{
  "num_hidden_layers": 11,
  "hidden_size": 224,
  "n_experts": 192,
  "experts_per_token": 6,
  "d_expert": 64,
  "d_shared_expert": 64,
  "hidden_act": "clamped_swiglu",
  "moe_layers": [1, 2, 3, 4, 5, 6, 7, 8, 9, 10],
  "router_score": "sigmoid",
  "normalize_top_k": true,
  "routed_scale": 1.0,
  "balance_loss": 0.00365,
  "balance_bias": false,
  "router_cosine_scale": 20.0,
  "init_std_router": 0.00928,
  "lr_router": 0.000441,
  "num_attention_heads": 7,
  "num_key_value_heads": 7,
  "head_dim": 64,
  "vocab_size": 8192,
  "norm": "rmsnorm",
  "norm_place": "pre",
  "norm_eps": 1e-05,
  "positions": "rope",
  "rope_theta": 1000000.0,
  "rope_fraction": 1.0,
  "qk_norm": false,
  "attn_scale": 0.125,
  "tie_word_embeddings": false,
  "parallel_block": false,
  "init": "normal",
  "init_std_qkv": 0.0669,
  "init_std_o": 0.0,
  "init_std_up": 0.0669,
  "init_std_down": 0.0,
  "optimizer": "muon_variant",
  "learning_rate": 0.0136,
  "lr_mult_o": 2.0,
  "beta1": 0.95,
  "lr_head": 0.0131,
  "max_grad_norm": 2.0,
  "warmup_steps": 200,
  "schedule": "wsd",
  "decay_fraction": 0.819,
  "decay_shape": "linear",
  "final_lr_fraction": 0.0,
  "batch_tokens": 65536,
  "max_seq_len": 256,
  "doc_mask": true,
  "train_tokens": 539800000,
  "max_steps": 8237,
  "dataset": "wikipedia_en"
}
Below are experts of layer 7 (counted from 0) of a mixture-of-experts language model. Rows are named router (the router's row for the expert), gate (a neuron's input weights, with its number), up (a neuron's input weights, with its number) and show model dimensions 0-223. Each number is 128 + 32 x the weight over its row's rms, rounded and kept within 0 to 255. Numbers have three digits each.
After each expert's rows: a language model's description of what the expert responds to. This comes from a sample of Wikipedia text that the model never trained on.

# expert 20
router:114147108128092128143123120188107113153174113120145177152142108087109177164157154110161152155123126162099137148138092067153144120157094115067159090162134099066076081101113128094106119153127169144059163169161143087150117145141107120089113086098159128156151124148129130108161185123143107145178179119112133181146126079114171110090122158079077150147137105164133120175086097159145096150157087062114072096078119112156137152140118099161130105126054136146064113096121124066116125138156079073121135143165165175094095183183109111143153116147150123161094166133133115068219108080188122077116133171128164115141110111102141091102141139123145146193096119162096209117139088170174204080126
gate1:144129138095145166127180110131111139147173120090099127170140114109087169138101085162123190120072159099163120123171144072084075118100154114092132127171117136113149156109100124110135181127129115168111115133143073126133128158110032154154148129122088100126127169088105163043112140144139084137119152141150121126075131175103130094188171040093097047111149140098149089143107143177176115168211154146094090128141102159126124125115128129140147114168149149162100198164117153114125192088184110096102159082087136107127126108109119100129072103163136129114112075147103097103187132045119186108140127158131181110167104150189089123092099079135146197080142081151129122126093086119165167139112
up1:129119140110124149105194173159089160109173125144139148105079145170092153117079110100120145135141132133146184165131144136122180140157132112119105120132124135110151159208143173181119186148127065149165137098148112081137126118148133154139179079134037118162128147135182161069127139183161067083149091102127103146159117109128132130150135142108108069128143173152155124117127063121134140119087107128151127062164176164163154166071126137171108116186109080203193129147075172145145094150123081140103113097113061120170087120073142098126037128145081051109148103137111105135145150080165137091141167124061129057120117138159109143115141130170162142115090101128165108203120149106144135090129
It responds to: Function words opening a clause or phrase, especially as (as well, serve as), plus the, of, if, because, how.

# expert 35
router:173102078055135139128132103112061173131168094142147149146038099058113108154165107128144108162083099110074181119112160117151121128101096163085125146057105114112097125163091111165109145092143122189137150172143097134080137123130123102088137131119112147155129159200051144129087151121148097179170130167176137151108134126164163116182096122101100116112169116151111104141113166195115122110160109128131087089044143128141147128127135061151222125135154089080100151100145074117120173191136095104083130109141155132078093098127116107120119092156142112146086124148109117105102132151166150100165165184150151123139096126047103134138161155124188152150095101120178138129181121196147191112136
gate0:123148122125133077158171167181062076157151122193128115095116129117143089099084155148096114175125160141066185092113124155107115202110086141149113194149129148121122161187105156076117091106120107135116094086132131079154138153182172116083103151125141074156135178115186109091119098110165127153131128059134146166102075128156142137134107102127127110086168115134128110053116117092072114157157142123154125096105166100100156090120180105152121111146095144096091164164118130170119190092130164171116070152126130112094127075186167057119089182164146051084124163142142102132126203147122152163158142118155182088108103113115114130144134163106213205112125091114158114122139129160164160102132
up0:131137082167134107177105137092121080111159138104098148117085064167103118130076106098130085130155138120186133136173128097102070119076158157193091117151135166134112124107068105107168137129126179182166072174118166117166211139068124148097102195128108144106114067113126173130125037118112161132118129149140135179106124143133119125127181150186147120076154120164172106214083111167128152100095070127183097177169140126123125130156126113105112081089135137116115109138123196124132118129131082112122134127108178121095128161099225130081122115049185128102120144160139167134135120120118117104181119143119101140160141042128129167107126165185064128090094150148138129098115081112098133130134
It responds to: First words of section headings and table cells in sports and list pages, such as See (See also, Seeds), DF, FW, Super.

# expert 6
router:155127096151107113142172136131090190119209136118102122123126105092184130145154130130142139145114109148083141148145098079118144145128122117153106128121154115092120126157117078127081124151150152134122183136092115112099036109197122155152187121086208145178157081195116114106077109124163112156145150159165151140128075056121193098154153147094138078102155134150085106183123118232133118086079131069134124098087135092176126111126136120128149128107112114112103138144108121140101146093109104153115093175195201153096087184112074130129169176170179106136104105132113141046132106148178166085115140143164141162147124122118155072097108141104206156162146153149165183126171135154155117115083
gate1:122130080185152134083113143162124051162130125128136145173187090106128130156178122147144144155141186173115131130195135060095100147097117135132155107096178082109132164138123112092101163182081171104137179142149130141082134093085132100100162180125152107129099051096097100050145108138120080130098150079156213158135163093145126111177102145093124064106113168090093111169103176094092181123114127079119115132070184137157104098156135098112134107130121144084115069112106156102117127170117140111059100148163166128118147212162097126099066111159154085193159135134113068069146159122108138122162118111141151165144157156165090125149174145104173187128144147105173124130122154111148116122118
up1:111120182117124130118134150083110174171226125120093106119115081118122132132181172098149089136156121151166093119103198224083107146113139119158128173093124144087144132158140141171130089114096113141096134111106139070099177122104106087050163179091149047120117137119126143151083213116119116100138159122121145142165151092105115136097120152144155126196125163164126132084135151128137112125158090104123151119083165126119090140079099187146116179132086143146154103147131140073053165122116122166182153218083136123109133169159109140197121136136135114131128087079105149148109116123076176097114138133163104055131167166082131139078154165140117160161076128198109085135129120185130129157162
It responds to: Nouns and adjectives opening technical compounds or list items, like Official website, traction motors, computer, camera, electro, often after a dash.

# expert 18
router:131149098097143160089173126170121169106153078088126191137081120073143136219146164131136107196117138069114189136147112077109147147161150152112108132075171108095095112169093118119139164094143140112090107147140077090113064122155127175101161114116116198135128127187132090086132116114110131159131168131151136141179096152129110089100152112119106148158145121176084148119083142208152126076125087123133107111129096115127188131123153111135135170082078084142116115132134087153095186127095134138086148106216165145133076123150113121161140138170112150214110162071103117118142100118161152157184126195111127148122060114142136077179167176112182119150111096186121111135168127199104152082134
gate0:100123122095135118073130194100154137118173127128072115097141136156081151163109150145172109108101099118181135100165098133141162167092190160123117155093118112132180146160117125154214128144150144091096113102144143086162179093121130119198087153136126116158069095100136133085127129108108107128124125141185178168150118174126110098124117120192191158144134119146121100154100127112200057126105113096137149151094101159135173094119149175126101151143053155187148149122134108183106144080073138166122113091140095153120196140125092071091117108152091119141162162086169144118053126137095074157084128137073103056162139095113148106159086098076145151141170063126200127148111079135154102175158
up0:133180100117111116125164148158105087067149177166102128103110152109092126105135138153151110144133118129147135142173150091143089156104124116150106139151190117140131132133072094078113092106109116103129139135103119191215126117124121111097163139117151082116113053070156129077099069112171143113182171172143146118129088149069176122091098183174087078102159132130091155153136201099086121143108179192134147139113134170100166107121107169136085084130130120153099095079155153169179110142178054135087083118115059113132137099185178082101061190150150167092174128106109124086145096147098098093093058148148142123145106136136097094097131095072114120121114082128141141130075108104180109079100
It responds to: Middle and final pieces of proper names and taxon names, such as Kingman, Cabezon, Libmanan, Clawdeen, and given names like George or Harry.

# expert 11
router:172152125134064109087142118206087175137130045130127137143142123114100132155129120140146068171063127156157192163105107104157156146055148155158156149078144091125140067109125090084104117106133207119162180157130098136129125128137109141138120116137101118171135155179119095123150186148119179181164124207116091139230075061150154087114149141112094112072138085149135120164081131145170095113151158133120125102088075115181160157120171112115180140103132130104104118123121110114104202127121138122109109146137117121068150090166090145140147139139148150150135085114072140068134085137153141101198132134061107117136083102090152114118134187110187092133113119135116134096117076150115147106059
gate1:166114144134155110129110141118066134149109090127129098141136086118100072148157095138110212059115163111175132145137094119132084123116072134144119151079110062105077111143137104129117129144105165165117143119072057105127119088152082169071142174062119167162071125131115085120119126091200143099120084104171078106161121099067142107097126108156092094096133072046087187128161071171148161131125093148138128124143156121163145157147154166076162115115162097182149153129143146058082140035070134124107087142174114138109099095147124140100098171144137104171113057096134160103152128144097167108140086136107109109176162163104155136207097151149097161089128104141111098106118105119151154134121
up1:111135140144099142126126145123117177141083171145116121132153174127164077148118066162113157122175096145143107045125104115091127203095117131168215099092084165101127145112127093112155122104189101045101110149120151137068175106100060205053120112151155157187104124135188152161178133150118118095070137132100148116115134155129118092133120098114064153175097157131107048135110073117153131182142121086148133097147096103134106116174077105128167131166117116165136065070165081137122150086188106127141111117063134120103069129132092117113142129104140067123118141167132136117105154120087127136124086165114174064145101112158150139105134104119138209149165125104103146165132089139144119132193
It responds to: Mid-word syllables like tri, tu, su and macron vowels ō, ā in foreign or technical words, plus line breaks ending table rows.

# expert 57
router:130104139126145168153172138145087157120157113143130152142118139090161138125175137127116105157098148131118106136106113103122155159096134145113162179101137101094115124116086138114124141147201195160140138160112125108137116146111071104128107117064131130169165100217147090077124162147087117150189130124134153162164133116168104138076135088070105152159157122172165113173088063205138151069146125098125054097160178076103170075137099123047154160146101088153073111111105102138117185141134096126100131159175186170122124185124051107179180120180134143160088135137081149086126074150179088092168113161139169148112139108098152040121142129154169089128105132140157164104147076155168109138101
gate1:161142122110145142115146127161158143065151150144114132194159134134145174174113171181165111120084118189160139156115066146152106141123029082158161069187132110089134136128163088096079114173080136119126079141131154111127129202087108158148079096076162130087144170166130088112095105154122134165219089097098166165114149127144167173138107157129113118126135195135139090180147134161132163099139121128106108128131063138099167142106089105102108165142126115111111142145146150089111151203085102118090115155103116083087154141129177176194147124179109146094099154119150128143156185033089167150168130148115147120089171116213112134169152135140095154140090144120150089121107137145178121104110
up1:146094137164084101147166136181175139135149088117148111143109158084123139170142080136129119080155075166124122103081062106107110194147199097202133129153129060092107147173130131152132129103153104152136134152104111083078159071070116164121124173103135144110105094135153140049071132120126177159138166128114121138169126126138092187119194126137109180121133124164152133095158098157086148103080103099184128091105178126157136138139118161102125149148129152096196114136110142125103124082103160216177170142100114146187170161196130108125059132096105114114128169158119184069097112154128059096102145135120177091158145141111108190145063100141168130072122115101127168114143115101154156084128
It responds to: Digits and symbols in chemical identifiers, LaTeX math, IPA and statistical tables, such as _, ^, {, ə, and numbers between pipes.

# expert 58
router:150171063119078124143116162177154131158107086114146126119078107100136086132155114145108134107101137090114147118138102136139148101093100202152114160127136090076108159140149131076114132137147148139076078181151119122144087172088137128101170127127225150176122121149099111109129139165127114165203163128098169142160109111206149098127163132086122134083141136169091100167123128193120109082172113062136097117133093113150167159125195144131149186167110098130080114116114058124082157151126134117122136095182153150089061178143140123127192150168137176126118123151103141046137086127108144132165177164078133107144131005129145148102120132121192130182145125133156172086111090172154130114132
gate1:165144101130146106093129151078065116180145063139159159172135149086117139140184169164188101154158122116119156131076131175096158099201121129087149146127118117149158118157159118146086128135097126120128141117123126160137161145084100090096135117133119136149080138125087170117119188108155140143101063157141128108109231153143110171125183079095088116098163172081137103144147103175134147041120105167122137127112096134158132124157146137125161154089134075120127158122199148139036140072161203142084146142120081098127130147175144111099118091154117144131127065106106167122173185100149100107170121098139137175105110133106072120093144154144063110208114132174165100120077137063128100180128
up1:133165158069165089133120106123162084146117126102135163137166085180163154143080092138158041106142098189141085097128118147150134159083103135124086110173118117092140136133105117154118091191169107106100128175159164148183117119074096159075077141114167184081098047081097115163145091147066109098124148138090159100122133138116130133135089169112186132162108140176073103140106142136162168146203129149106129149155120088096141147140146121125165181134138116056085083191150146160126148167146187172082202076134117120131131099076147162158109080107104177148142089126120192148159078127148146124135127159119106097099082115154164141132115110160115151120135117203180115164073122095138111168122
It responds to: Nouns naming creative works or media, such as film, album, song, game, series, version, often after the or in filmographies.

# expert 9
router:152151098143169133129133121158123138191194140110130145161129095084186167120149130114159091143121069142101168118168097084134149157157120180122150128126136152144109086138130135139102123150151147133126170167122140119148121154164126185158136134120157130184145168138061090085068148082163125192176126108153115206148074089162124092142134146136105151094137096217081104136113161199089118095137126130121062086133096115168125147087145094128180093124113131164106123159138144072135178079075086055125149129204164119118109147098095080105111108142149117176080103123073109087160070103133101105177143175155150105176096113108205118097149135140160182157106173187138107112145118138165148085081
gate1:126159133173133133097157149132124157153109105174068134154143088124108134138085122139111140106113167109139143160107136145092194173123150094191168121130140103118112207178090134125134115119075159132138140129107147111148138134134118131113108060145131212151144148158198151114056093137128064165153088050132118125147124104119142125146187167142040132125142139040183127173161115145146135094103093169067142153143084155139106129106125136119183144107152142102098087177104101108117139122108060119119157102138135128149091127179092119165197146155147136204126133105105097157112172185100134121180119140119028158165126048162153160162123112156134118112125156098117197110195131116123122158078
up1:099176164145076082131170121069121157195158174149089139108079128054111185138067136097104160119151148129166139051111090133127162132196081107132184142083120110177129125094161163112083147120120151128152143146179120196105102090152117166190156101165184159102146158134111136090070079121114141085090078131115149099089149136070221113110158128094127135153142120153140136160105114136149166107177094128179115133172095075097076097148155125086089087102152117137127084132118083116138091140136113063145167103166134154148049137148124141096118105094061116092154084107065156107121082106171112076182100129122073115143085125095154153109111147109127099116131140134110160140141124139116159103121
It responds to: Line-initial hyphen bullets in infobox, taxonomy and roster lists, plus table pipes and == heading markers, e.g. "- Genus:", "| Address".

# expert 40
router:093119072083106157125184170166119120138154091080110145149110101141151179197122156131162091133158111121058167107145110083113155145079122069136141191081105109086061115165069130113103177161149177133123186131153125087103107186164131148095143111117184121135148167147108113095108181092175165187160140184132153139102070114137127122143160141097119185082140087142082116200122177180146098114166146081114095087113129122118165139108166121124123120096082108125089117073121139051102141090124097090115103107148136184160088153162064118154121119123143120145100136160095096069122071141169126098172109122122168105135071053127170134144155148099129120173159149200139143142122119140141168115137
gate0:125152177101054118195146146184121159134127140111126138089092178093100201107137166123143142099064061172116117105152115177128135119155132154205180120094133187163134107148179088130089133122156104155153173148130169123147143126136151062081146114086109167146178153121153138117092174121117108154155129136145148154141093152125123086120125179147099080060131173176098117147072079154184132087158088191106138173085105147178151122102145091189084108175128137157141155166107142081148086111120125136091092089123108126150153084167138163147169134135174118144094119113118143145116087165113121134087106120209089134075145160118082134099132112133078135169147162130133099161138064209117159132070
up0:170098147138141098131108223137130121139151122158119123159059140098122077022177108109093132105156095121116106124131143203165088093165124186132126104114152143072123122104111134177102166169110167131158145117129137141142119127132117087161190135104105129135111158147107088138123087183143105135074096112133095095190087159152100125187131138115029138125159110115113125120131133138145152130087107145114122114134059164155088101140142141158085088145102136123144052120088107160117085114135198132072101138114142134126154058144166079127106081153155120143116046131078128154155139116139118151150105116166139171101204161130115114147127058095101096189147176208087085138164116084144101093132
It responds to: Determiners before a noun in running prose, mostly the, also a, its, this, their, his, each, same.

# expert 45
router:151184085132115185162166159154114148155181121083121183166062130051132070122162118109159128160101139087104168118138138112116138164125130136171121115065166110110122129114127120126064120118170130145109120122115068138177133172135139139123198104157146170188165155184083094105123118136117149120182184168137144109216128097129188141095153167100087108124150133156116154133134158176175133084132124099175079129107110140131145162124171135138185182136114117152080091116154068129124141133114132095134121157206203165094136129132160125176134115139176188177169118102083136100084108096114187144167164178083144156137118096096130134106206167135158131175115114150141138138151100170106161067163
gate1:200109110181095120111101085114112106154075122079142148113046139119092121139102118092118166192104213143160116154134112091123179158153061134171157092135177124121124149097106181142092149097169132171106179167112117143155173173148123086125196121122117115106142098136142134091139134118101119058144185101103150138109075089115136137177132159160139105126135085103132176126056120123158171137135164116173080153136148121106108147123067167190121113119154120149155118122164051097104172073106170141146131154136127131114105127123180107157098190153147178125107089111130090177213148108088121175144131139163072152161111116186144156082165182122130164170129160159129085111147087165075131133162
up1:144090096128088155093051146090122127078113158121147084136085111088107144176134131182135094136089167124064169102136113092061095127101118121151214066134106166127107096139118079153085050173141147175119110148074113157185102113110145122119149097102130145106142132157119152104068174106109117098101150110100136174132134106093136130156067101143159131103108158158153109105080140138144159150148192115145095144125095161125115117122118100141166077152165105194085202140117100163152153081122120124123152166102141103111185155162120109127123126131175077150081054113098240166092136139115150116100140100125138115143116142093154074148142112138083153128049054160154120154147115110190088159128
It responds to: First words of titles and proper names in tables and lists, such as song, film or game titles and first names like George, Walter, House.

# expert 32
router:152138082163127157061115089198148177095094064081147161150119118072169107157107135104130120137121115153079134125100133141147154185119125172136088134134130077120141155119138151077115110111188136158097110174126108136151097129146105160076159131127180146133156175155129123087127158119118119170178203108138136163165103058146087079114134178081058146084140120203077140130111136165168091118146115105116088109105132123150111154152132123126175115093136106135094109078146098092168192150149105113101197120167135182105046103122110121128112099171135199153119140106058133096171083110182130124128129095118172044204090156124103150117116158128153151096126079161146178083144114150142154148098
gate2:153121155086148138103117085120090158138102144123131169140087130181158046117164214164063122122084151166105086137085111085111109125150198101139105113096108094156185113116086142088139142113110067120125125137135148135089104147129134132136132186105147107111132138148121146094117127166159163071169174134130104076142078150172097166077157130039130093176098107184096163083083132105144125142086154113107109135143148121138166161109116076141139194098091169192137134145157110100102173157137152099163135141134133183108150058159101125165131095184062090092140103143117178106154136119129175152194169128146130094086161178118142135185087107054106140081125139179095106111116098099108089136082
up2:107137132135096139163064093134104075075094123117090177096109190093112152180127165176130105169086090116173132134083138079104134123117084171136133128160101160116149114157159136163107123102113081110105101093095137163134080115122116116128137180044140101130127119092083149121152080112130065117152053067128070122173108108119143109142139140143112136128103051133158119163164159086123111142140145091113102185153117140165128119115131141095119163163139096102109119155151134176142114153145110025128195194136114155173127161125078129140121099096105150044178110103139130122121166147104117148139153122079112145135072125090124127146047145158137065115183120117157238189106129136186117157123
It responds to: Cell separators, dashes, colons and semicolons in tables and lists, especially after years or names, plus country codes like NED, GBR.

# expert 0
router:203126076125104143116157136170149168111153121125087101129083111157131070146144169136181069141111077135085168102085140091141079153102130180120063183140173084139124124170071103127144146134175171143145168206117117098172075125145154144095140089147083192188160164157125089111133123093181118145157125177148126135172054109116145149124145177095115161099146134086110110143133123157150135165116113084157114116081118102145153091123153126108132092124095076113086132070133146141063163108093158089103194133130153140096132128150155131175129169151121176169080119124078125127096104100174113038147126132061168113108104074130110121116214160085139112126108160123173100118162088155166133120114
gate2:120135097152123119088142067167144163127046099139097132097135151096118134116116145099180128064132089113098156133117142137074108214081162130146140152105153155131112162137122119114100071147117154180123128083115124193116171129125164163131133080094121157163100148095165120104174141137189137125077111078105108123150142180081124191103117151079092144135143190048135131116118114157131108144183208115141170105146077123114193068188165129128099180143106184121062105128140122081106091169141120139108138083117197180130093115101139167200138109110181117098119160085113139123093146132111112138091195153113086151133165111100105147153112151153156122165122177143120133097154118190139089155054
up2:083143108142146112118098124141172136130124158116079064132089085142102161078091135114138096187121107114085095180087071147202116142117122155156088165130102119096108151135125118163113127110076134081088121138129159126178139129087117127123090092086117134156117126079101147142118089193168136161120106097090084170175104124123186118126142113133086156133091148109111157140081070124150116185141118175171105096100141127084158146033139042196105104164138105114141164086137148189106112107070120087123123142121133157030092151080129085087112081130151099124111137135106166161103206085127147147073117149126119152089138102122198112141133134161156149161153149160146206073119124094079127104156
It responds to: First pieces of compound or prefixed words such as sub, air, non, post, counter, off, and line breaks in member lists.

# expert 1
router:170106134112108153122178110149069174173115089108119201154096077099160107163155131064165137148099061156143164088092090104125124160150136138118133146045111086132124176211094087166085158181133215125114114189171112094137149132120117118080135147116161159142124094115129076087103184105100150139179159175146137172156129156130123119098169127127152133137145114153114133069116143182093130077136144125117105076099168071112117183131143119145136185100107111164099123086098136068116155133168127179123102165164191142110135145177106136159183127141089142109145130148099168107157119026159146136174159130102180074119068103120146151088097164132156161134109106129137151120178082142118124142110
gate0:136128101101129149120123108157099162131191107052138093098133135124138108088114211090089121184113059087143155155089101146124150135150143198090097171118128172169146122185113142144174089132118163149174124128164119100116110145102130164130110105126126096146158141089124162088112135130104158112094140103095078168122164104146108132105193141170098135118135148146056125127107135127066142188167145119124199122091128173171148141159131149165081127082160075115136149131087152059104138130104153136128118131165174084147109140179178117164110057155093135127187100189086166067117136090115097117127143054108113126137139074166097183182139138095097216115124100095173135186106143091115090157086
up0:155152115114078176110143118130099157098111094086104129096100146101153095143209129158171139094132120103148119090138089133094131133090169163117132121125132169095087124107113112118128104186145101106103107160099134128136135158167117167083120134169157085134152122127102116175171147105140135187102158153174112152098149142085119070141150216143123192121143139089066164062058103184107103112128118158146154098204150095106063209104112147140182169126156177118163116130147111088203086140168107132106097131152131168127096078177128091113142133127136152153166152190079139196093161117162121095173101100082135160142121112115172142180083125144148127131141154094115027151088077100088140116156
It responds to: Clause-joining words after a comma or period, such as but, however, because, until, when, there, plus em-dash cells in tables.

# expert 2
router:146111065099111156122215181134129120155181080125097156146131091093183135118138092144117112154111107108076147187111132135133143144086117153147092183131120080065077107144094089077090132104160141165051149161071126119174096142122158146112184148136186132143172183164098138135112070137180119154161169148112186120150093166175163084089163150077130146088142132204065100168131145208141113121149097113122101078128083127124169133161163134116100174114116124155112140100105068129101157156106112114132141116166178126133059114153101133119142137139140175118118138169092117137135121094121131112157175151111138084146147033143097154129145173138204131154165146153155168098130084171092107093122
gate2:096117144084111160098150119089138118172147137097107157096154171130178105141060059061149073107137155181093129105111135102123101141101146078179093102143110037056135123137107119103077123145086126138113124114138141155133099091104181136095138117151138164151178087139110087125139173133174104100116137166147147154098157173115139080121090135091110146123106143189086115158155067120090130163175168112135129112131147171180060113142178090172100165103138106122114141133086132090130121154187120132129101118094176191178162133136140039123113139103108110035110099137167109139179126131092098136155135182140139142171143145129146150095140065140164201184126154115090155079172093119108081075118
up2:135164148162173114125143149131152113139155133100121123100105136116149150145084185156102123149108058145137140110153112094050093098098132131071181093145075131181196133105097152125071096113123144124177171136123100097106117139129147159119145122146122106169074035139153115148115125153134114088211155141068184118133142130165079140119148129147083128137122138165166117189077128168112107141124147094119161121132151156138131107122139093167140128133117105067192159184062116132166097101095122130103116140136156210096053069153047210145128142070146107141147100099027170133093177133134138135163127111148150112134162142129096159108124168099196137184131087136098140159153134096138161097142
It responds to: Nouns for creative works, fields and bodies, such as film, album, music, band, Club, church, plus its and possessive s.

# expert 52
router:181103112090107130159115066153106144188140096098079116104090097089150118135143152155177081127126122097094141111121128110113083122090061117159136106104108111143081149183088099078156165142175115157095138177112103106144055153144131130100168103098141176142127149172112100049100157121165148180172184131144130081184113078097121100175157158117155142172138147127158132096111150163100124111134087099130120139097160113128160113128121109136148194175122073131119119121096105039130173119075098163127153125125189108106101173143143052123145097141135152137093147154042142079155114120188147046139148137159121042156158080135138087148113122084156158142161117171117088103143087201136125108119
gate1:103070176156122100172183096092138142132152095101123165117092129110103135117079144131096127158132141142156128154123168094131130132148098156114143070106157158125159103150098074122123111099128117153093074203129146122139069138162088103132124130125118130109106084169147153139168188051124146145153157141156139137166222145115137146143097089116150085113109082137152129125164159123138134151079169172067153160181154117135187124114126136145121109132227158126117191189145148110130116120142074141152152130099137138162085084140133133159198105142189137135170141128087167181120057104171099143084112109107146113160148072190092136156146139120159110122130131176153140118078135172211077215196
up1:199099137069123150058124163183135130160107129081135119168056070094146096157133067139114121089094093123150133106152139122144132127090187133121149210110077109095112141142184067127167150117131149094105156083101124111119163144129105168091142165116135140181156136098084081161119102165131078120058072134107167087110111151110139093131110109131090152176153159091135072173058127117121133112131114135183131141137117118096122098086105080082171108093123100083100090124184112182095139085119184162129102144080109136156104105070098130105124156150120141158073110117144110180086138148032160145132135171126105131217114174101112129106145134149113140131158077163126109181113182126129108087102
It responds to: Hyphens inside compounds like call-up and play-by-play, prefix pieces such as un, re, dis, inter, and opening quotes or brackets.

# expert 8
router:127137121126119182152152170150081137081166098080182136147083138078137123149157190148125107160106131124112151094079151095118132136157122105106111099123203097134120157109065121094113134170213187145161092134151106051139078164137092131121129090131196180170163152181137057113168127110128145132170156139181107166170079129129144090135171109079124164151143089192132138100114157186138153084140071133116127110123138128107168078107184083114162122116110103139110136162114082094194129150148134100150115137146169193113049167126126149154118130183140136146132169143116201162120129086145156088173065147155135131184124112157121113104120140110140173150131141153105133099192098169121178163185
gate1:188092058152107150132177122124107108091119116120133103151114129175105083146102121119124180099110129107094101116153205140125117137156123111137099122119164134135085182128134099128138119142106168112170186073183109115074185102111129103095094100092108102127198135125088179083172155190153083152121106134120158128152076133157081098083102082126084072134140143115108118124061126159086169148124120133174167158121132070138139076153100169075118137105106123156170164178087170115133154078121096144065213174175072158120126113048148131115120134101131164138083199080078156120185129143096104063136113120127122098139154143100164136122153144189159119108169140109139160181090121166173122134146
up1:173112102124160149145098142091074145082158089126164101106102109124123196093135170134113132128157139135117075188159161121149091122145130159100134064183142171149115125140109128136122117117152096113185094109097109170130177138149130111138150105099136214131075091118106185102173105184138113103161134153132163198117109136164166121141193103162134165149110141138114081119088082153085146116162141200180145115097062147123162097160152119109179143114132145087140142100113105101186051120127081113163132184104098133122114134135185128179111135180108157108105116115125131071125084098062103072149129093174099071075119078173080112120092132086154144185118058131143165195126153126128103154076
It responds to: First names and name pieces inside person names in lists, tables and bylines, such as William, David, Jim(mie), Mel(vin).

# expert 27
router:125103145112116162090166104168108120159136060095165143140127126097157165162132159120154109139134129122139109184141142077129129134141113151131129127108179127097048163174098164106114164118133156158093109195173114106129143146155158102113138111114172182144139137144119157116119186104138153201206115144176148188196084110112101072101134109134097169091144127116140093094106147162158143144144091106135054118106137105140136174141210116184138133166092136130057104121077142052107142141140105115098126147141163223090082112183137125152178117158155101170160106101113173089176077093185135104132135152090124079188123117133164154137177120139128172175162135149120159140192098153186168117168
gate1:127097113161122118149118094057074178158130140217122094107210153148165118157126178143165156170141090177163155141142135133184106121171129134083140161169108115094080129191151204145069087131139098104064173186150168124094145134157174090130101137171183112125166151130166143163119151129153169172116106161164152177113135211130114088128058169125087146145134125134109064146152109066121112116143081137180142139079140115169102121131131133165146146100184122112162123116120117120123135120148132072113076139095153146119153140135116202134084145146101148128120105165068181086089078090138102100176103116140189092112175113122100112126084123169158154149137123098117112123205118125158120151109
up1:101055117061124127072152091136110092149133094115204200139106148130153115149180177138099088084096097143117131069150173155145153144127131186079123120116119126134112128192185146138126095105131144103154121161116160148163081132105082114149116117103068131126128120121124110084161196108117188205139148119120181141112147114147159118144181126112108139142138136091173208078074143116146150160106158141120106094153083169103121154181153147169152056111136034107095111178084107106100161071102132127147172101130128148144175101118111186113154108138138113183121133170150191132151067147127113085135120087124118106211158156174153174100133138084109151124187134123131127094173135127118111137183
It responds to: Commas after introductory dates and conjunctions, relatives or prepositions opening a clause, such as where, which, that, when, after, by.

# expert 49
router:143141121106141121073199077106090127128181118137123134147111143098130093163144133080148101165116154123084140116087116093103114089114146166058091097112120098112116134115126174149114140101152134129133114137125078081182116184129117137069163138141142107106148152169130133085078140125098146134215095192108113175160069136172157098122130100091135108084149122119034107113069125114132140122150133151110101118045122118102189106139180125161129130120108138138071136126157125097087210077121116152134111161192112153089132221134073100173102155105139166140087112103066133101118091127202110147127189155117161102162110128050160182127151171132190150167133140166156132075123106167143155144112
gate2:157133128134196204189163067105113128219159107123131146157104147166132114106146133143050102145059105105175138149133124177097138130139181140109097166115129091144121044109092174097125110106099134127147126150141146092141064127170089101191121177116110136177155133145064184152158134084138075106107098142115181041198103157120132118076127129145154144127150112066164101172092110135127180167121140170130050129077126112094153140139164154164154096162123154090143177130106148121123122123186131124148100098093096123150076158129137138077124062092135152125135121151097131131158161157166156145130113101153123136147113125156124164096112204122119141124064131159162127161144170144119061093169
up2:141137111173102149120067133109160191101052091134136186184158097127081127136078090090119163134149123119084139100138116041075142154114039110119136194184129108125133127129107149145128147095113211109156113118149110124122166091123209105105140124149096168108105085078129116122174131172146129169077121109150081145122127169170100107096120083127143116103192109137165140109151123148106166110124151144143089147118121135113144173193168129128201139118142163140102140114126119124137144129055128221090158131143132159184106093124068108169062140092144168125091148081137148145113127119118110150135090221155144177119127163133123088138110126172141157157146189159145165160122073107136189149153
It responds to: Digits inside times, prices, seasons and ISBNs, and capital-letter pieces inside acronyms like UNESCO, RA, PA, II.

# expert 23
router:157160084121170154127138159136057145139140050118115144142122135065166195141093125179115159145132105158111166110152115147102100115091130101156120116098094131130102094096118163067106148168196194166096157151128092074136062148161107137124109160150168203160127129150128134084106133118088110166188118126142103157201122141109135138157146118072107140069155132126088073098123146126134153098142110102102099122110176101144140177100092097082106183179100126141067150113140109080111171150140158092079156135134157131143072210141146115108135150172123146172132170121096126081148087081135100112079128170157155054144109122081151115143116208094175148178141087134134175097189095169108142130107
gate1:117187146171093134118136065107091166163064126172087099126141147101142139154111123099124167131157168113119094058121108086115108150096111131144111109145112127115150113143115138123092123137150142127058141152088152147114183138083131090096123135085106180123175140093135139188127154056177113024151108159174099057175122090089129125166161100084069182150102168128145088192152106158176134131189148126131136144133098149143121074151166106164148113197149109110133129095144116120127118097127148101079145124158141095192073145135077130098158088130206132116140198148085101063140117079080148115111143114100173124104135131164101114116103080098084137105143125186157093170122182168072118156131
up1:137099183119128101148176134129114125116154178119140112109157143191127083088109162180119113154134127125101131108114089146117142140133057145121102092113142158132168120193114065120121163144103122117205099168119143150124180171141182147141139146070155151022116114196115124101153178150116111148133155094156089092158168128154115161109131153167131164164102128148081184177126148150110180171075184121149143147114194104143132107164105152159093094114144114157115076137111110179132151108105054149129179142123088117110107124103185111091126064122097089167204154172174144153110151091117116199101160156191097084156133188099133091146112110136127092100097130124122180094204102116084145138155
It responds to: Commas separating list items or clauses, and linking verbs is, was, are, were after a subject, e.g. Fort 'is', place','.